Experts of a small language model.
Size: 9 layers, width 224.
Experts: 32 experts in each of 7 layers, 224 squared leaky ReLU neurons an expert, 2 picks a token, a softmax router.
Below are experts of layer 2 (counted from 0) of a mixture-of-experts language model. Rows are named router (the router's row for the expert), up (a neuron's input weights, with its number) and show model dimensions 168-223. Each number is 128 + 24 x the weight over its row's rms, rounded and kept within 0 to 255.
After each expert's rows: a language model's description of what the expert responds to; "comes after" lists some tokens at least twice as common just before its tokens as in all text. This comes from a sample of Wikipedia text that the model never trained on. Tokens count by the router's weight.

# expert 31
router [141  72 106 131  96 111 129 118 115 130 106 136 136 132 123 115 125 124 149 144  93 164 110 151 137 167 175  95 105  99 138 108 123 102 140 121 160  90  89  98 133 120 128 124 165 110 125 158 136 130 127 168 105 101 126 161]
up0 [150 120 181 106 151  79 154 142 101 162 112 132 131 109 153 155  83  91 111 130 144 105 117 197 203 131 158 147 137 143 173 131 171  76 117 169 118  99  68 141 133 135 129 131 115 135 114 147 175 177  96 137  88 134 109 102]
up1 [116 129 167 111 139 146 137 111 105 156  86 135  85 123 135 118 176 100 142 144 124 148 123 119 156  97 139  91 148  69 128  91 127 178 153 129 113 110  77 151 117 134 191 134 114  82 133 158 173 121 152 108 152 129 123 128]
up2 [ 80 109  66 106 145 149 135 106 155 150 145  91 156 125 100 114 146 154 163 111 164 128 155 184 134 149 153 128 142  92 103 136 172 140  77 138  81 106 114 181  98  95 138 151  98 104 101  76 135  98  64 120 112 110 121 117]
up3 [ 68 134 143 104 135 167 114  71 122 156 159 143 154 160  99 114 113 181 160 145 119  97 130 168 141 102 124 127 119 102 139 157 137 106 119 142 151 135 117 104 103 139 105 133 184 152 129 104 144 149 143 114 104 119 135 113]
up4 [134 112 150 106 149 121 156  95 121 146 126 116  80 165 136 142 154 121 163 118 126 121 165 124 149 128 111 163 149 153  77 130 117 158 178 165  81 124 156 137 156 180 158 114 119 141 150 153 101 126 197 109 147 144 131 146]
up5 [147 118 156  86 173 143 104 117 126 146 143 141 114 144 136 130 180 101 186 125 125 148 121 137 124 112 135 108 176 115 167 108 153  82  95 133 147 125 116 149 125 123 156 140 105 103 102 143  94  97 111 109 125  70 140 139]
up6 [153 116 138 152 112 155 142 132 111 129 161 137  55 187  98 109 128 113 137 152 122 113  88 127 107 143 120 123 149 148 161 128 186 148 114 126 126 159  69  94 135 167 126 120 115 116 112 143 108 106 176 116 153 141 130 124]
up7 [139 133 136  77 103 112 111 171 174  96  91 110 139 132 157 133 104 162 102  98 139 100 134 147  81 135 119 145 135 143  81 122 113 115 143 107 160  87 113 110  68 146 134  76 113 148 142 153 103 125 139  94 152 121 120 113]
It responds to: "the", "The" and determiners like his, its, their, each, after prepositions or verbs, e.g. "win the championship".
comes after: " of", " in", " to", " for", " on", "."

# expert 1
router [131 111 110  63 156 136 125 106 185 120  97 147 109 131 171 110 150 153 105 130 131  90 119 176 159 124 124 152 156 171 144 156 118 133 143 144 126 144 145 138 123 132 141 145 104 132 107 120 126  98 139 111 144 151  92 113]
up0 [137 139 138 103 115 108 165 110 134 160 163 126 164 120 117 113  87 115 143 136  79 115 111 122 145  94 159 160 115 122 125  99 124 128 115 164  73  68 144 119 119 148 160 125  77 145 154 141 104 162 107 142 142 119 134 119]
up1 [150 169 124 163  95 127  77 128  95 100 100 168 101 113 149 118 135 121 155 138  81 107 130 193 107 159 125 132 110 134 147 158 109 127 115  89 111 126 127 112 135 133 110 106  93 169 129 136 122 169 125 141 145 129 184 132]
up2 [159 127 120 139 143 110 146 132 150 190 167 123 127 141 127  94 104 135 138 115  96 135 164 114 162 142 138  86 106 130 104 123 114 132 176 116 132 115 117 147 130 167 181 120 117 150 123 145 105 161 108  93 132  98 147 120]
up3 [193 117 145 165 108 117 110 137 130 119 151 125 119 134 108 137 130 133 113 131 171 136 149 145 132 141 151 145 114 152 134 130 126  59 133 122  94 129 154  99 123  96 118 139  81 136 137  64 130 113 133 151 129 117 156 121]
up4 [136  86 125 122 123 112 136 133 113 100  57 150 100 103 148 120 143 126 146 122 157 119 157 149 137 135 154  76 138 122 142 167 135 142 179 110 131 186 127 138 112 133 125 133 131 180 129 112 151 143 170 145 119 154 142 130]
up5 [142 159 142 137 146 101 137 139 135 119 169 148 158 144 140 150 121 117 137 131 106  95 121 162  79 106 139 114  90 137 165 132 147  86  92  97 134 119 138  94 125 150 164 114 117 111 193 197  69 145 139  80  99 125 120 169]
up6 [148 156 107 117 113 136 177 124  97 149 136 142 143 160 155 141 142 135 110  93 122 138 138 134 137 119 137 103  95 140 139 136 103 133  86 134 106  80 168 134 148 138 186 129 129 147 137 135 113 133 128 101 138 100 107 167]
up7 [157 119 147 142 115 121 153 124 115 169 167  88 134 124 141 133 169 153 132 166  97 133 138 133 129 144 117 115  96 159  96 160 163 130 134 145 130  68 111 161 146  71 161  92  81 186 149 119 113 142 135 121 123 111 137 158]
It responds to: Mostly "to" (infinitive or range "from 2004 to 2013"), plus "and", "or", "through", adverb "-ly" endings and year digits like 1942.
comes after: " as", "1", " at", "th", "0", " As"

# expert 28
router [165 107 100 131 130 116 108 177 120  67 132 145 129 105  99 134 114 132 163 134 141 125 103 117 190  86 101 164 128 134 111 153 146 140 110 113 123 168 161 126 118 125 130 124 137 121 113 117 132 153 130 141 128 100  88 127]
up8 [124 127 130 126 112 149 125 139 129 123  94 106 109 110 139 145 128 161  98 106 151  94  92 140 122 139 109 110 119  95 122 116  88 156  88 140 104 115 137 177 132 115 154 119 118 123 128 128 128 140  93 129 100 138 150  78]
up9 [110 128 130 121 145 123 114 134  46 122 148 110 120 113 108 103 180 148 170 110 162  72 129 169 156 112 128 118 155 124 122 157 126  98 116 139 152 140 118 136 128 130 167 151 124 104 119 115 105 116 126 106 106 120 130 164]
up10 [138 114 113 165 149 134 131 139 121 162 100 121 139 113  98 112 179  64 126 118 168  98 100 146 131  83 150 163 176 137 128  94 134 115 113 125 113 112 124 148 123 118 112 101 135 145 115 102  99  96 127 135 133 132 116 124]
up11 [155 126  77 116 105 175 139 118 133 127  79 146 134 169 125 133 112 112 110 121 125 130 148 131  98 141 114  94 115  97  98  92 150 102 107 104  87 133 121 127 115 135 136  90 128 109 149 171  81  82 128 116 100 117 141 140]
up12 [146 121 129 127 121 146  88 128 100 157 151 122 147 120 128 157 165 125 112 131 131 199 177 166 148  90 131 118 128 128 105 155 115 103  98 116 143  84 124 182 135 102 143 124  90 113 126 144 155 110 131 163 136 144 139 134]
up13 [127 173 156 124 150 144 133 139 115 148 107 112 121 136 168 152 163 125 136 111 110 156  84 145 161 107 154 142 107 132 128 117 141 127 165 137 153 122 151 135 122 128  92 120 157 119 119 181 119 173 153  81 126 113 114 124]
up14 [ 99 111 120 196 133 179 113 129  98 162 112 102 115  93 111 114  97 167 164  99 145  89 134 156 121 115 127 116 149  84 114  97 117  72 127 129 168 121 114 126 147 125 113 164 130  88 170 102 141 147  97 116 116 116 128 100]
up15 [138 140 155 155 103 159 141 131 117 184 101 136 163 134 101  97 118  84 137 141 123 118  62 109 120  65 138 150 140 102 138  93 174 113 115 145  74 101 117 122 131 147 144  83 125 158 108 122 125 125  52 126 124 142 122 115]
It responds to: First digit of days, years and second years in ranges, like 2012/2013, 1986–1988, March 29, also award-table words.
comes after: " ", "–", "-", " (", "/", " \""

# expert 2
router [ 93 123 120 135 118 113 108  96 103 150 129 178 118 133 103 142 164 114 144 113 135 151 112 144 162  89 139 124 111 165 130 138 117 124 123 139 162 125 122 154 107 130  97 128 174 188 171 132  96 121 119 152 104 114 125 131]
up0 [111 114 143 104 102 125 100 117  84 159 110 116 135 149 126 114 143 129 161 135 111 151 127  70 134 128 177  87 135 130  85  83 109 136 131  82 138 149 114 108 105  95 122 135 121 133 103 137 175 124  98 115 122 137 145 129]
up1 [166 136 133 135 159 137 154 124 173 144 136 150  83 140 147  96 114 129 101  75 142 146 146 133 160 149 102  71 132 137 134 139 108 100 106 105 163 145 143 177 150 149  93 133  98 129 142  75 164 101 109 114 154 129 181 137]
up2 [124 121 142  91 100 116 138  98 141 161 141 100 116 104 135 100  89  89 100 139 147  77 115 148 123 150 106 144 110 158 145 129 108  88 140 174 120 173 152 116 127 127 122 145  98 134 112 148 107 128 121 123 128 115  83  55]
up3 [136 141 144 133 132 158 127 135 106 122 176  97 122 101 117  74 119  95 123 163 144 147 123 131 125  94  93  98  95 132 109 139 165 137 172 114 132 107 133 141 152 110  97 119 119 120 125 150 147  98 127 154 153 124 128 113]
up4 [120 128 118 113 156 128 148 147 140 153 127  89 133 165 136 106 130 168 155 137 144 157 182 109 150 183 100 120 126 126 122 143 124 147 159  97 158 148 111 111 141  97 112 160  79 107 103 114 146 108 124 148 118 108 135  94]
up5 [163 130 149 164  99 130 136 114 145 131 149  87 137 149 110  91 145 159  92 108 134  86 115 162 130 134 136 127 110 146 123 101 136  98  76 141  73  93 139 143 106 128 130 101 136  93 125 116 127 166  96 150 134 115 138  99]
up6 [116 109 189  84 156 103 124 137 114 114 130 154 130 165 111 128 149 139 161 156 135 139 106 162 133  84 157 145  99 108  84 147 137 168 129 133 142  83 118  76 169 121 117  91 157 135 121 120 163 114 140 191 144 117 150 134]
up7 [129  87 137 166 129 155 145 138 141 125 142 114 133 132 158 138 118 119 105 126 110 120 172 118 101  84  98 130 125 129  78 128 125  99 168 137 139 106 130 128 108 110 108 154 154 124 137  97 122 121 163 121 102 123 147  96]
It responds to: Hyphens inside compounds and ranges (70-nt, Under-19, 2018-2021), opening parentheses, LaTeX subscripts/superscripts, and spaces or separators in score and results tables.
comes after: " |", ",", " |\n", "\n", ";", "°"

# expert 9
router [ 89 124 147 127  96 106  95 139 146  95 190 137 126 143 122 136  85 122 153 145 108 151 122 102 148 144 118 121 128  96 134 171 130 147 164 107 111 149 163 105 127 123 106 128 150 187 117 177  93 140 125 149 122 131 104 123]
up8 [132 157 124 120 158 122 114 156 120 101 105 132 170 146 121 108 120 128 130 137 158 114 145 112 137  77 137 136  87 157 122 157 173 120 112 125 134 111 139 167 118 137 128 150 141 135 130 180 123  85  85 128 134 127 130 124]
up9 [112 119 131 169 110 128 112 130 121 144  80 121 115 144 110 137 132 165 104 162  86 121 115 169 125 141 101  96 104 138 159 121 123 106 124 140 116 138 140 145  96 142 106  93 137 129 114 116 130 139 147 141 124 135 104 142]
up10 [118 146 147 118 135  99 125 116  94 162 125 114 108 128 152 115 113 139 134 138 109 163  83 133 143 151 114 117 150 163 171 117 108 102 126 110 112 106 111 190 130  94 107 105 129  93 123 161 101 125 125 158 151 104 186 123]
up11 [ 99 180 111 174 117 125 129 131 138 117 112  96 123  97 156  76  83 154 104 112 171 121 129 136 124 179 106 104 153  96 129 143 139 137 147 149  90 115 142  99  93 150 123 138 104 141 138  95 114 161  97 142 154 121 154 134]
up12 [134 120 137 138 121 113 132 109 168 133 129 112 146 143  65 106 116 203 147 114 164 138  63 148 129 147 133 126 155 138  94 117 120 137 128 155 112 130 113 152  95 163 121  76 139  94 144 116  93 132 169 138 134  89 130 124]
up13 [158 163 117 141 177 130  91 136 119 119 144 154 122 160 136 116 103 122 136 112 121 138 123 154 117 153 131 183 151  94 121 116 135 140 106 134 145 123 100 146 107 125 135 133 109 130 136 167 152 196 101 135 137  92 130 164]
up14 [122 138 162 114 144 132 125 124 112 106 110 139 148 113 152 102  93 157 132 136 122 139  90 144 144 134 141 135 142 135 127 163 105 137  82 151 175 143 135  89 120 135 108 202 105 130 148 142 155 138 146 145  98 128 117 167]
up15 [133 126 132 106 136 133 146 131 172 127  85 146  94 138 130 114 119 127 117 108 146 143 170 150  76 176  72 103 113 116 138 165 110 115 157 115  91 149 125 116 130 132 138 133 164 160 152  95 122 126 146 131 129 133 129 127]
It responds to: Pipes opening or separating table rows in sports, episode, election and asteroid lists, plus ISBN, No, and month names.
comes after: " |\n", ")", " |", "\"", ":", "\n"

# expert 16
router [107 129 153  91 131 107 137  99 110 118 157 134 162 156 122  88 111 111 135 139  84 128 150 112 133 148 183 103 118 134 153 171 128 114 110 102 193 142 142 123 141 106 136 141 159 140 135 117 135 127 128 157 132 104 146 145]
up0 [158 124 164 119 105 104 128 132 117 195 116 101 144 131 101 116 124  93 101 120 108 123  99 114 133 142 102 153 134 131  97 132 122 149 167  85 100 141 131 132  99  94 113 101 136 155  97 109 162 130 120 121 104 152 128 109]
up1 [111 105 160 170 152 137  80  99 189  96 103 165 103 115 114 135 162 125 113 148  87 161  88 106 119 139 130 163 144 125  91 148 125 127 118 106 127 153 102 163 148 154  71 114 146 145 133 173 121 131 139 161 143 101 131 121]
up2 [125 145 119 153 114 103 120  91 107  84 132 109 162 128 122 134 103 155 116 114 148 135 128 132 145  90 125 145 170 102 130  90 116  82 129  87  82 130 112 101 131 163 135  75 130 124 123 138 109 105 119 120  77 134 126 118]
up3 [149 129  99  85  78 108 143 117 163 143 110 139 180  93 104 106 106 123 132 147 125 130  86 146 123 152 131 133 119 149 148 112 106 116 124 151 146 117 111 108  46 127 184 134 121 129 117 102 134 119 148 149 157 124 115 126]
up4 [ 87 112 113 104 123  90 129 130 172 139 145 164 150 143 143 142 104 141 126 125 156 101  79 149 141 115  86 115 163 135 122 120  91 140 139  97  96 119 125  99 107  98 106 128  99 104 114 133 142 135 134  73 127 155 130 166]
up5 [151 153 115 110 104 150 118 112 140 104 137 110 125 124 137 101 169 135 149 147 130 119 173 124 112  99 129 135 123 158 122  64 104 108 127 150 104 127 115 131 128 124 102  89 116 119 111 172 119 127 106 152 132  99  70 125]
up6 [104 137  89 107 113  95 107 110 143 109 139 131 142 106 149 114 141 140 157 134 112 148 144 132 108 146 107 116 161 152  88 106 135 157 140 176 132 123 113 181 156 148 111 121 145 102 129 130 104 117 171 136 107 105 144 151]
up7 [108 130 204 119 147 130 163 130 119 120 159 130 120 125 121 136 146 133  90 112 139 127 101 114 107 102 128 114  76  58 188 153 164 104 117 130 132 102  98 124  83 117 115 164 158  92 132 140 167 132 137 134  93  95 146 113]
It responds to: Bare space tokens before numbers in tables and counts ("all 145"), plus pronouns and relatives it, that, which.
comes after: " |", "|", ":", ",", ";", " /"

# expert 27
router [155 123 122 126 142  82 149 140 153 101 105 137 146 171  92 160 136 197 107 100 100 130 129 109 126 110 142 130  94 108 129 139 144  60 123 110 102 167 159 117 129 170 171 118 140 165  91 140 120 139 127  97 108 121 170 120]
up8 [158 115 120 163 117  90 133 167 129 116 108  98 124 124  79 126 106 148 141 154 122 164  78 174 162 157 178 104 136 135 129  80 146 156 135 112 122 137 130 158 163 136 122 146 151 144 111 149 145 147  95 122 163 133 134 122]
up9 [163 121 111 121  81 112  85 110 143 158 111 142  90 106 120 134 133  95 162  99 150  97 134 118  92 149  88 100 155 134 111 123 149  95 117 143 131  83 173 127  73 130 129 149  90 122 133 135 136 107 112 128  94 122 176 110]
up10 [109 115 140 166 135 102 140 110 124 155 118 126 175 127  93 135 137 172 131 138 127 169 112 141 156 115 114 116  97 125 105 129 136 135 167 127 125 149 158 127 104 106 163 102  63 110 114 151 119 152 127 132 116 140 152 110]
up11 [119 126 138 154 109 127 150 123 154  78 143 135 180 145  96 114 102 152 134 168 116 130 119 173 179 140 151 176 127 134  85 159 137 115 173 146 157 178 155 152 134 164 167 117 161 133 143  99 118 125 123 141 143 141 121 127]
up12 [125 110 121 129 131 140  95 111 138 152 122 109 133  94 114 157 151  95 102 135 120 118 141 140 137 169 139  93 138 133 104 143 139 145 170 123  91 114 146 121 110 132 143 101 122 146  91  98 147 137 130  93 105 122 148 147]
up13 [100  93 109 137 157 133  96 136 116 171 145 114 166 132 130 148 129 130 147 140 107 126 146 125 124 135 161 123  81 119 146 140 156 115 135 109 104 138 172 112 133 136 124 155 139  98 132  91 126 130 153  71 107 112 149 135]
up14 [ 97 131 135 112 138 159 121 161 110 162  90 141 156 145 103 126 118 131 116 129 155 134 123 140 109 154 154 148  99 123  91 132  89 130 146 138 109 143  93 138 147 110 108 140 104 156 117 149 132 143 155 146 180 118  81 135]
up15 [132  90 146 187  84 142 124 141 140 161 107 132 137 125 122 144 138 123 143 122 155 109 166 166 181 186 113 192 174 124 173 137 132 109 114 132 140  66 104 135 131 152 109  87 116 127 122 103 156 154 180 127 123 120 121 137]
It responds to: Commas, colons, en dashes and pipes right after dates or numbers, and phrases like known as, such as, Preceded, released.
comes after: "5", "4", "7", "6", "3", "8"

# expert 13
router [100 135 157 105 131 112 171 145 148 173 109 104 127 143 176  88 146 130 155 106 190 106 161 129  72 128 123  93 123 129  85  73 130 133 125 140 119 156  79 129 118 111 125 151 112 106 154 115  72 135 133 107 145 150 169 124]
up0 [157 125 153 164 117 131  98 111 171 121 100 104 121  83 167 118 160 116 132 131 104 133 114 112 137 132 131 116 154 145 105 118  97 152 115 145 149 117 164 134 113 152 105  94 131  90 110 129 131 112 110 188 143 133 122 118]
up1 [126 117 119 140 101 111 137 125 145 156  99 176 175 162 138 139 117 125 121 125 143 115 103 183 113 113 150 132 168 151 100 147 161 137 132 130 141 157 144 123 110 118 165 147 107 109 115 138 168  95 122 125 127 138 117 142]
up2 [135  89  88 100  83 202 139 146  77 165 131 136 125 165 128 122 164 122 167 127  89 136 128 139 120 101 144 168 157 120 184  91 115 128 134 122 125 141  91 125 144 147 149 130 116 161 129 130 103 104 141 118 146  93 171 130]
up3 [113 167 133 142 106 161 120 128 125 154 124 137 110 161 111 150 164 129 118 130 126 137 141 149 139 143 126 121 136 148 169 122 139 134 120 143 177 124 113 129 152 147 113 172 156 120 119  62 130 168 132 145 123  90  95 125]
up4 [101 151 135 166 130 126 126 139  91 145 138 108  84  96 141 150 106 142 172 127  98 145 161  96 122 101 137 110 148 107 155 150 181 136 144 124 118 121 135 114 153 144 141  91 111  96  95 121 131 154 145 167 134 161 100 130]
up5 [102 141 114 143 137 115 125  79 143 160 153 135 158 164 111 141  91 134 122 163 132  95 130 157 123 119 145 101 139  87 116 116 112 126 146  81 114 134 152 110 157 110 199 154 103  98 147 128  87 141  90 127 144 114  93 151]
up6 [130 151 102 137 122 141 123 146 104 182 123 190 141 118 114 104 123 130 136 141 170 139 129 152 118  97 142 135 113 163 148 118 125 107 150 147  99 107 100 136 139 122 145 112 139 141 165 123 106 141 137 121 154  94 157 162]
up7 [112  87 101  49  94 125 123 118  83 132 134 111 144  94  85 152 113 124 125 111 139 156 111 143 144 138  85 124 120 108 138 127 138 166  85  94 126  97 146 111 114  95 111 116 117 120 166 155 105 114 116 109 105 127 169 124]
It responds to: Single vowels or short pieces early in foreign names (E-ur-ipides, E-ul-er), and the digit 9 in years like 1993.
comes after: "1", " M", "2", " E", "M", " R"

# expert 29
router [151 133 131 123 126 129 102 138 108 130 149 168 134 120 108 140 140 118 134 105 116 121  81 158 156 139 101 149 131 129 108 134 160  80 157 124 133 141 178 148  92 140 146 132 131 144 118 126 151 102 129 119 138 114 145 150]
up0 [155 111 139 107 134 151  76 105 122 122  96 135 161 145 156 149 108 123  91 132 110 168 121 116 129 126 127 128 102 146 116 126 144 121 136 146 152 107 119 105 133 112 138 124 106 137 162 177  99 140 135 125 154 106  83 135]
up1 [116 129 152 108 135 183 176 128  92 125 128 135 139 122 121 141 168 119  94 125 103 185 171 108 171  87 134  93  88 112 102 151 152 152 155 130 136 138  82 132  99 119 142 166 131 146 124 140 154 174 120 158 116 137 123 138]
up2 [ 94 103  92 169 120  98 161 133 132 110 109 106  70 140 110 147 109 141 134 119 145 107 104 125 113 144 132 123 150 123 127  91 135 120 135 139  88 118 142 151 120 106 121 107 160 100 131 122 118 146 114  80 111 150 141 119]
up3 [107 133 130 140 129 108 118 117 148 183 129 135 118 155 169 135 119 106  85  84 163 130 125 120 129  91 116  82 151 160  78 153 150 129 127 115 164  99 138 154 116 147 115 135 128 135 127 118 117 109 148 153 111 132 154 145]
up4 [134 117 111 108 168  95 187 141 115  94  90 148 134 165 101 143 123 127 101  98 128 119 144 163 100 120 122  98 179 168 130 163 100 113 123 164 118 115 134 138 107 110 177 124 150 108 144 161  97  91 142 116 140 119 149 179]
up5 [149 151 109 100 143 107 146 138 139  80 101 108 102 144 115 106 142 133 118 170 150 117 136 100  91  97 156 115 118 152 105 153 136 144 138 126  93 159 152 105 126 146  81 158 144 131 160  98 141 130 131 131 121 151 135  74]
up6 [110 157 124 177 130 126 109 166 144 160 118 124 137 146 130 157 151 137  82 119 154 107  92 146 134 118 139 139 187 163 125 122 105  99 199 144 155 118 152 166 183 129 103 125 109 124 139 168 119 167 112 110 169 154  93 121]
up7 [155  92 117  79 106 101  97 101 134 123 127 131 136 129 147 131  91 159 137 157  90 118 126 130 126 144 137 126 120  89 129 125 121 124  97 134 108 162 126 110 117 150 126 144 153 158 126 139 157 139 179 137 154 141 151 106]
It responds to: Adverbial particles like up, out, over, down, off, especially up to, plus digits after decimal points in coordinates and percentages.
comes after: " in", " to", " (", " In", " of", " on"

# expert 14
router [132 108 121 157  93 133 112 133 126 134  97 143 134 155  84 139 126 111 156 165 140 144 109 129 140 139 159 123 119 136 163 104 123  86 151  84  98 187 158 129 118 135 134 159 118 181 131 145 169 138 131 133 133 122 109  83]
up8 [109 139 155 181 122 130 130 118 118 145 124 143 126 146 120 171 150  81 171 123 123 111  82 143 121 136 130 117 143 120 122 110 163 137 104 169 130 136 129 167 173  88 156 126 123  98 122 125 160 142 149  91 100 157 152 153]
up9 [129 122  99 158 155  97 152 115 131 113  83 130 128 162 154 116 118  99 135 161  99 109 102 156  88  97 103 111 139 132 141 114 136 156 166 157  97 111 115 109 141  81 132 145 105 127 152 154 153 165 181  88 146 136  88 167]
up10 [ 93 122 104 112 115 122 135 135 159 172 150 189 173 128 138 106 124 101 110 108 167 132  93  78 131 148 127 143 110 152 105 164 108 117 142 134 118 126  80 133 123 111 150 158 112 132 147 111 143 149 131 102 120  96 178 140]
up11 [129 146 101 121 111 147  77 109 162 104 116 129 151 110 150 143 131 133 126 143 154 126 142 124  98 136 116 124 113 145  63 133 121 113 111 138 128 119 129 157 146 160 135 114 127 126 140 128 108  70 142 113 155  93 102 133]
up12 [ 70 132 159 133 122 135 134  79 140 124 140 131 134 167 131 160 136 168 120 135 151 130 177 125 119 156 131 163 136  99 157 130 145  97 131 127 125 117 120 158 115 148 146 106  80 107 110 176  90 114 178 137 131 144 154 145]
up13 [100 115  79  95 135 106  97 108 159 122  98 114 114 119 149 137  87  69 124 161  87 103  76  94  77 110 120 146 124 139 132  89 159 144 125 150 144 131 122  87  99  85  98 107 130 139 138  95  72 113 114 105 110 116 119 130]
up14 [144 140 165 103 142 133 137 111 137 109 134 106 152  99 112 131 138 122 139 110 150 142  98 136 126 129 142  91 137 132 102 152 137  96 121 105 144 117  97 130 139 143 112 119 129  99 144  97  65  91 147 122 109 172 136 124]
up15 [127 133 166 165 132 102 124 123 103 134 126 156 102  93 136 155  61 184 164 133 171 170 157 128  96 160  98 126 138  81 155 143 164 155 152 133  89 111 133 129 146 172 154 142 122 126 119 122 125 137 117 124 113  64 157 100]
It responds to: Determiners starting a noun phrase, mostly a and an after verbs (starts a, began a, as a), also some, any, several, his, sentence-initial In.
comes after: ".", "2", " as", ".\n\n", " is", " with"

# expert 0
router [ 98 144 149 111 119 129 173 143 114 121 128  87 107 154 143 151 152 146 144 126 144 109 136  91  79 127  97 170 125 141  88 130 139 153 103 192 130 129  72 130  80 124 110 105  85 129 117  87 117 120 127 142  87 136 131 121]
up0 [104 101 141 145 122 114 124 116 120  72 113 153 102 132 115 106 106 126  97 156 114 119 130 172 156 167 153 109 101 117  98 115 111 116 116  99 115 138 126 110 143 131 126 126 112 123 138 134  91 117 133 128 163 160 132 131]
up1 [124 159 126 124 124  99 121 129 140 156  92 147 160 122 137  96 147 103 106 147 110 140 167 129 120 103  99 173 150 142 154 121 112 109 121 100 112 114  92 158 125 179 183 110 115 131 178 129 126 102 140 142 147 109 111 146]
up2 [119 129 136  74 124  99 132 101  96 144 101 125 102 105  49 146 155 159 124 157 136 134 106 118  96 156 125 109 104 136 127  97 131 122 143 118  83 116  99 126 119 102 107  94 124 126 118 102 116  85  85 123 169 104  76 157]
up3 [ 96  84  98 128  63 112 135 133 143 126  81 129 155 105 111 118 127 112  97 149  76 144 117 139 114 121 125 151 146 138 121  97 127 116 132 127 141  96 111 117 147 144 122 142 112 136 171  95  79 135  86 140 154 104  72 128]
up4 [110 122 180 134 133 119 131 114 141 147 154 136 126 142  94 137 144 163 103 151 120 123 112 122 122 137 124 132  97 154 159 182 110 103 125 126  91 110 121 145 166 130 133 140 138 117 138 149 156 144 130 116 106 163 157  99]
up5 [121 151 132 129 120 129 126 127 102 127 123 121 116 133 142  89 118 150 108 107  85 167  92  86 163 119 110 149 109 110 171 158 106 131 140 113 176 126 172  70 111 167 150  64  93 125 126 116 127  73 126 120 131  73 136 154]
up6 [128 106 123 165 145 157 106 102 128  80 105 144 147  87  91 148  91 111 139 117 134 118 117 148 114 111 124 129  93 122 119  68 100  98 141 133 105 116 191 164  78 118 109 130 140 115 126  79 140 114 151 139  82 140 163 131]
up7 [155  72 159 114 140 122 148 126 177 134 140 110 118 159 133 124 118 116 117 116 161 166 124 115 149 164 127 117 135 158 153 101 125 113 126 119 108 144 124 131 153 104  85 147 106 152 135 158  88 169 126 156 114 106 138 136]
It responds to: Mid-word pieces of foreign or personal names (H-er-zegovinian, J-er-ome, Dj-eb-el), plus hyphens in list bullets and score lines.
comes after: "\n", " H", " N", " V", ")\n", " J"

# expert 12
router [139 119 126 132 103 111 117 109 101 141 141 120 109 141 164 143 100 112 121 121 106 151 111 135 133 119 119 141 142 112  98 150 104  81 125  98 125  98 114  95 132 142 136 125  88 143 148  95 146  98 138 122 109 143 141  86]
up0 [146 144 114 146 105 109 115 150 130 123 119 150 116 124 104 114 131 130 102 147 156 149  73 137  84 135 141 120  82 128 115 150 136 152 158 116 111 137  95 127 158 113 167 182 116 127 135 160  91 174  91 113 109 124 153 147]
up1 [148 181 109 135  89 119 117 116 166 157 144  98 146 124 110  86  85 148 131 117 122 124 104 123 125 115 130 122 151 153  99 107 110  76 119 119 139 156 121 101 162 101 121 119 117 169 124 128 131 164 178 114 128 150 127 132]
up2 [150 110 172 153 124 125 122 164 173 135 130  80 143 179  86 130 102 174 100  90  83 160 107 109  93 148 150 119 117 184  96  99 139 152 110 132 101  92 119 157 117 146 171 114 107 105 107  86 116 101 113 157 122 162 129 131]
up3 [109 114 145 108 145 132 127 142 160 134 118 160 142 186 139 166 138 113  99 148 139 133 129 134 151 225 122 181 110 123 131 148 149 140 116 135 144 136 130 118 128 144 133 155 117 108 128 108 140 168 114 109 134 167 128 125]
up4 [ 99 142 154 135 135 117 145 114 137 145  94 177 165 124 106  93 206  78 127  94 125 152 126 120 124 136 124 140 128  90 130 154 140 137 164  70 149 114 126 124 138 145 138 138 107 128 133 134 134 139 126 110 122 181 181 161]
up5 [ 97 135 116  96 117 158 122 141 146 116 151 138 115 117 135 116 135 142 152 168 202 135 111 119 101 139 116 121  80 157 190 126  96  92 108 104 107  82 119  93 144  67 113 114 116 127 129 150 153 200 127 147 165 108 163 116]
up6 [127 153 127 107 121 116 104 165 101 139 154 131 147 100 150 152 135 144 135  83 144 112 172 133 129 152 150 119 149 156 143 131 134 153 156 115 183 138 134  82 141 142 107 136 152 168 124  91  98 105 153 127 117 121 168 135]
up7 [124 146  93 119 166 116 128 171  99 148  99 116 129 119 158 134 168 114 143 111 159 132 179 136  95 150 136 135 119 130 145  99 178 184 141  95 103 152 159 110 145 136 190 133 124 107 109 117 129 136 155  98 110 151 162  94]
It responds to: The word of (also for) after nouns like Coat, Mayor, Order, home, plus infobox labels such as population, Historic, Total.
comes after: "|", " the", " University", " one", " part", " Party"